From a checkpoint of a small mixture-of-experts model trained on Wikipedia.
Size: 11 layers, width 192, vocabulary 32000.
Training: a variant of Muon for the experts, 400M tokens, 6096 steps.
Below are experts of layer 6 (counted from 0) of a mixture-of-experts language model. Rows are named router (the router's row for the expert), gate (a neuron's input weights, with its number), up (a neuron's input weights, with its number), down (a neuron's output weights, with its number) and show model dimensions 0-191. Each number is 128 + 32 x the weight over its row's rms, rounded and kept within 0 to 255. Numbers have three digits each.
After each expert's rows: "comes before" lists some tokens at least twice as common just after its tokens as in all text; "mostly gets" lists some tokens that are sent to it at least half of the time. This comes from a sample of Wikipedia text that the model never trained on. Tokens count by the router's weight.

# expert 4
router:122157151123153087136135141091182165094112170130105191097147142139074125159158103148128093102096128135145124109129108139137146128082071104107100081106158143119105175118175130155137170180139160110058172055122121111116107134130112187085119139187106141138073130119194109153177135115127128111167068171118092058095169138140115162129164119093150137114131111148142105129121097096141141078085116151070138132132140119188114244147139115035206088125071163101105105171144143074130151186137096142106145155140110095096079119085141164115119099092120132108109135101174173169106085119084144159
gate3:170163198171070089156082088142132153154078143075136102074158072105126124140164120083150087103091130118133123202093070100109122143144112136113139070117060092102133147193166080145109123151146120126116146170167180123099119151147110148116132120114099109099130121111106092099194123127164088103113172180152112112144111121119134098099177149147200097125178085165117114121157109118098118150171205105165167156074110119130099123083128153187084194145114043101100081144121087165127100145104158125174132116119082143169112122087122128067104131128090116096078116154108132118096177108173080113
up3:134132183134120067148127090138146185175118082086207140109111095142123149104146152183144112100055167106156090218111117162112143138139139169101147072117093079161139087144183118145111123128122147177140126145103175076131142165145103136110109099125135144077129122100090078120152106170097102123105117136186138117160103132179176097145187136136220134116163119153115122082166162128112135132122185089142173161089100131110182130062136139096088167106124065123145116146116159134154139139143145109195084141118073113184130169087141143056109184107051105113094140142147141131117148110168086156
down3:162168142131112088186113151147168093160178117113136049136101162128192118138164167191139120084145111113137124155133137204154158120112142057150116145143106117094094141135070131085161204151185101164093119173079116087126159088131114159103096187045085138112129168173129113110104121108117100154099081098128166214099206105136157144138168150133142182126139164176105096133112168187074057131156150152102114089138142124161139086130149148086117137132113102102102109143107093166135092121123093183094097129121125107188155126109112068080104123120089157130143136166149122150123143178150134145
comes before: " |", ")", ":", ";", " place", " medalist"
mostly gets: " medalist", " Turnout", " Species", " (3", " (7", " Swing"

# expert 13
router:129124146114121078077160118128171120116161152189169123151131114121108160140137149088105160177117125138128137151102073094082115105137127137146144105144143057155107138096147186105137093071065051192091140139165147061125077128151094086133153146120118183113148072118124130143159153114122127093181065124182086149198121152172137122117112135145132136116165156080074126090145129121126081125089152135104121057119116143121095111142194086142096105127190177082112051121096136192117105105058157112076139164118149121077123126098099185138070112138194112119146117113141143130110120113172129205
gate2:149171121154075110101077125170178126141127126128110133158132182151171083161169107122169146138126153144164120176096135047122202082135101189112121140106113141118215139105084124180132158108070114143141222139166156093157136114120140139132132182138160133128146168096141146144109117136171144126051159157132125167169121118144185183076077138096101063121058163171079120112079150080181083135122116100126058063128147137157143100197143125098113094164096159077098113160123147147197150154124121144110158132114136130183131162142146144142147088149125108120149163131126176138158150137101139123
up2:065088108120154140180175130161127201100110104152153096099112084120118132100118165144086168127118093116077145096183123170126102119051180167142092111175111154121120147113195124095108157121127187094092035119082131150113126098176137124128107159103086152212153054151095148148081111125064089140109114121139135079150146122138107129131117142154162153152130085107134151147185085117057120138141171191097154185084132163140108097039127110151180158143140156133152100100169141164062108123102094135147129106105096116110103111092146154077163139156081149124130125141114106137092068143134123116
down2:063097060190196130135114118133106092096161132099147121133135153169133153108111087164120128070175139162127119160064191142154111102123130133109186125105061120149130090101156098142137114121159128088091120177169123139137052141139063185101108174179154121108141144090087117106125076154123162147165130181110111222140162146088103133183144140189163148151158164127154079114115086141126144103120148105113051147172153108103178152222115141086048132142131155111153142092124143198152117126129140132129102123103116126162073139133138176171129090131133075116123140149103106092095139166141131105
comes before: " the", " to", " in", " a", " by", " on"
mostly gets: " made", " won", " began", " announced", " received", " took"

# expert 14
router:131180110145153117174131169103160132092166117137070118147128171174123093105141142129124124145094141165093099085163185107125096160138084149145122116109094125178091166135135071106137174152081160095114068119084118141154096157079158131110132163113120170146134167115196157145137135189112097143138140140129157110108122143116097135160100110154159156144087114147189063170122120088189163150142087108226137129120080144102121162064089237154166167145057106130117181121175160103135119145105131122098147133161115143121125170079095116123130159073165085053147164103161115151174172172094127153
gate2:134090125124092114135164122109110082112159108178159086172175105115061103153128111081173122141097154121124108153106090149164112176118154089139111138101122151123134108106141143165147142148147193140163125134121187137101149111118152085090159075123174103106159160104152143106193169082123065157132107165136106141100122118139159091060132143156144146154166120122152163175131105148075162141158134071134142150096109124140173140155069052115111143085130107175086121191163114033100087170138155070058129113103144175140114114136170081164166039074169080092112120161114126158126067136111103165
up2:172126104112157129161113156111120088073080102099095173112141158176071112115157066071101161094159097135102111077141095144134109200073134103159173089153192144101157130141108103105111159157180106148090125125152154151061160092116166131130130094114090148108141113151100188099102172154103075151141125150110065131173128147169083044099059096125177108155176091130103114116118115134150081097119117101120086126130146105165172138104148107099142140077172144190175101107119146144075120141106129136130147112132131129136132108141102134175241116096155145163141121096127162140222116119089099131
down2:121177148171113159090173113201140140153078122159138129079134135085166075135106150121121082112079102142124130146112081158100103155118153183092077102093128158119096181126139121142155130148135172169179106135130157163081137149155164167057128104075181090154091148153135141073138140113165148169170175108178072099140167120129035088088165092121123092153184174096165148163175160149099152121166099102134093117110117165122057176173137098130108117128135157130062083134122135105121094152180121100104164106182133124129128122125100158114179129203092088110139116179105180144126152143125169094
comes before: "\n", " ", " |", "|", " 1", " 2"
mostly gets: "|", "---|---|---|---|", "|---|---|", "|---|---|---|", "|---|", " Candidate"

# expert 12
router:173135174167117181117106155119135110066145142162100128115168111090135093130142088132159145164132098145154215071136167161146071139137154109082171151136159107172136169115136143131160109164135102098126127100114109129165126094105148161115050148109113148162164110121118143129127120166162134144133131129162131093155153077168163120082182160121168029129126144086153118151208086127079125167136173195097162039153175121121051111138096088142145142113092118139124133109125108137156164129145101076152066185148106103147096130122088115126195151155078168190125170125095111142138084165113096183
gate2:134140115068106172110156080158114113133117162148093146126162165079101125111159165105074055141132154118143126083213137115119110155145139195068142114140071119126124156190107095159194153123163154122117073096158180155178176111099119180172101165101127135107114088088157136177084113169105138175155140108147100143081132146102167069146164147149123122101090087121105139158110019160136108184117138165120124144121152193163122132125072158126150123144150103133152187149127078137146112148143193139111084146139149120108122093116056158133141144080157167097084113138123122170069126085166119145
up2:132078133126082080166124162100085082128160191098094157154153138127117164093196114074128134160097142180067122153143145131050179110133147109131115146094152103094156135126098097110117150138088121141191145130190171058154087158123058119131085129074130133113168079196120132095120096126167161154082166102109120144085063103134122174091078166150114140145076126045118135094153138114093112113087192129143130110141126116147124128170130166108120080114130157104070158131149179102167148094090144112190153165057132113113098137105131157127119126083134127165152141087117155111106185073128180123
down2:131072102136186095134216100187130101161121076196089102175155087195159098126132166157109142158154115146130183107117147110099108113162123133169145124099109149208129129111076155183131130127145177068105154109128122146091101140140073144135099107109089135095158128101126148084144158153166143090128155124167168163143091103114113107144129178149225145098088129133091126189173086106123138161147128120108182159116155134140139136153146094130109072156112090125202150149131085141138192091188133084173141165131111100015100142092170128157107097099117139135123101150098112085143117119137145151
comes before: " of", ",", ".", " and", " in", "s"
mostly gets: " areas", " groups", " collection", " buildings", " others", " parts"

# expert 15
router:174135074155147081130116133116070068099095123160094133131165145186106146160090180147099175134091099116136124137131133165146114172104145139158077111117096124126135147202132150185106047130151126127153099165154115202109136100135141082161099131098122122120159104098207161125150070129148129134079112110155127155064120128161117140148184127146147164107097166142117138162160115092092173160080169160132134170104141138139172173153110090080089147172131082161105097124119032182151121174176159113209102153121099125107125088155172087125171115190086113139137154119159160090143136143120071093
gate2:060064143162152181111160110101173099123087104205131071207097092124113159124176129038081149119105189155075062117143134137112076108158120119130137126093124125142132150104135153118120109154076082155101170120140093116146089123112138178170159128132137152083161145122133117108105148099126061138131129108166148174162085120110129132108150110104111075075158126160177098099119121139080165190215129155162116121128054082182161082126130128127165134159118175112078103126138135116118126141078150066119160107131095119110090094119094098117120176140156124061085158133125065105093117141145136163
up2:105157129145235175154147165131125083056169149131156075147109073134142127128135181096140114116071075079097104101123063137151127102151164096161109063101132171115159114098098127140166131113126149107154140117123111128174132159176072135141131140112124148076143117125156115121087057134131056092134117123185175123084106098096170129095141084128165144150127059151130089157098087117107134080131087174093175189115161135123145193170126114128177137176158110108104097152154164147104096134176125217100172143157051155077090131147130148111121141133147149136137152151168153131146179135103122106
down2:099127134123099109100165132157130082133143188108060117086140198173076116174142110115181106189133082105173144136137090130124178130085155090138131057128121163076099142150095111108118085144168126116151144103139078145165124125130106181110112162118158118132124105111116117143106108104223145145131129141163146051101068149102103188134113177163176127142167129108103085157140191087111143157057115133132181229093138120094074124146084082132188176134134098130088105132171103183161100185118122106163136151107102123116169069092137123169134113152134155132127126150136156169116122145094082092
comes before: ",", "s", ".", " and", " (", " in"
mostly gets: " Army", " York", " School", " London", " Center", " States"

# expert 9
router:093158170175144107073117153135149093201078089098116135077174153169143153071151108120129136059147129088087140166149064041133169105108105178066068123090055167154152081123124119161133123073161110080082142127123127122184135113117158107154120121124125095128120150138042092136075117119115118090113153151145092114103137080116129085154131157084088125095081104139147130170106095175145151095205137121070108090160151140093186117128141147095186114137182143140126159109129133072101120128135177147166100132173092130102121149128130121122157190114116118152150142151173181140151178143124157171
gate3:196138104144145129155126104115107128139106136140119168189069147159108093121157103169156151108134071119102123106155121133076077110113111182171122151129137181076129191139118132139101121117078148097139206126184120105089090132100185101093126089139085117104106191204107168061149119114150130132130121154145140120079147141147116136154126149141118140117191125121143099075162091152123092130126105092147119144123213185148121139146067145093103172187139072162117139103102111169116119169054148096143113219126176133084097116118149136167116136151059078127099101157056133140151073140122136086
up3:168050151168102136133155122101115113095150090117134108153091109116118086060158138143143184148119156141154160093113109141058158096163040148149132161113104131140149149106148122154115102109114120169112170157108106098143056181110156116117113120144070116156109139156101112119135113127144103115184145106106103104181176144150145115081166116130136135126124092142151144149145132140169191085127189160052132140177178150096150069121175160136121129188139165130138095130190142130090111152126204170195113110129139084126114118103138071122045140186067149148081125174144153163051111084168104106
down3:154124100141140138164164093080098141126108086154134116065052109118131147164162155095134183120076092073153144116103120152211074141125151125127124135139143208150194094086101111138146134124117152184105206152130100194084118137121115110146105163191105125114149100076095058123162078147132073103159155131130173081120189162150155188092156142150123156149164168140107122133125145093119123136114141143163104185178134140097136131163104132185141099109109135222116061117087118125129154062127120143181146105174133152124156146068128174092134107125105181120108106148112100089097103139108121096
comes before: "-", ":", "\n", "=", " /", " •"
mostly gets: "See", "Scientific", " Coordinates", " (0)", " Website", " Died"

# expert 11
router:106180155055147136106170147137094154160172090125169141074077134073124132124116039146129093124134092113182119142152169100164139131111087096161166145150186197071157125114120085162062143135179068139155080102114151133136146114151121159106098143143121134139122160096141207078125147103087136115105083167147126104171137127091150112163132098173116127130160059172069133119070104167087108112133047120094111161093123125154168096121100108164106123133113120145088159083110103153093127136132130127131110135120194156173161132126106083124164118162081157183080159164098071117114111057159110117
gate3:080141117105105136132134163177107146115143138116143121139146228122133097161180180121130145150127068148126090117166191113082093075108136119127035123090101132149140112096063144169139130129146143158138142108096086109227104109126104159091196091142129085091162125139077114143148127123144175161129129125154105162137098160166085161129207195104112159164132125137151129117113124137139165128134159117154088140180084099093077143062197108156151189106154098122109139040150120087200132132070119110131187096093106134177131140135153111115165104101150101117124125149090135130172133165093105110
up3:142044116153105178190130046073136105111108152114097175177101118118095095084166075132095125132159154079136176141085175214106107111130103149148142146174125112146111149171093133160134155122144119077105108092067158141129093121157098162113084144102148178131132065106134164100089104110145123115139127126119095141085205107103140097119099069141171129160135100116132112085141069093158144153123145142130172139134131106106148077150064157068087098144151131125072135135122174072148132130207100123150080139084142136193121082115150160162117088094076098124133109085121123101093172172128088119
down3:104095173174146151161131117142099119157121120133132144207134170146146062136120156151113118144090133129109091121051083153093122146186123046119133154155158172136105091184130106161144120152146165123134041170107111159087122083086163177176105139111129143120117181073085094108149111096150105110123120142126074184067132130210076120150205194114135134137142114178133088139121096136127101161109107104143130158152137116124130069163137177134119157101107151134089166142111117213156065083117179094143106142121109215177152138117140107126152168151117131170136107082144108119125104161092167120
comes before: " the", " and", " which", " but", " who", " a"
mostly gets: "),", "\",", ",", " near", "=", " genus"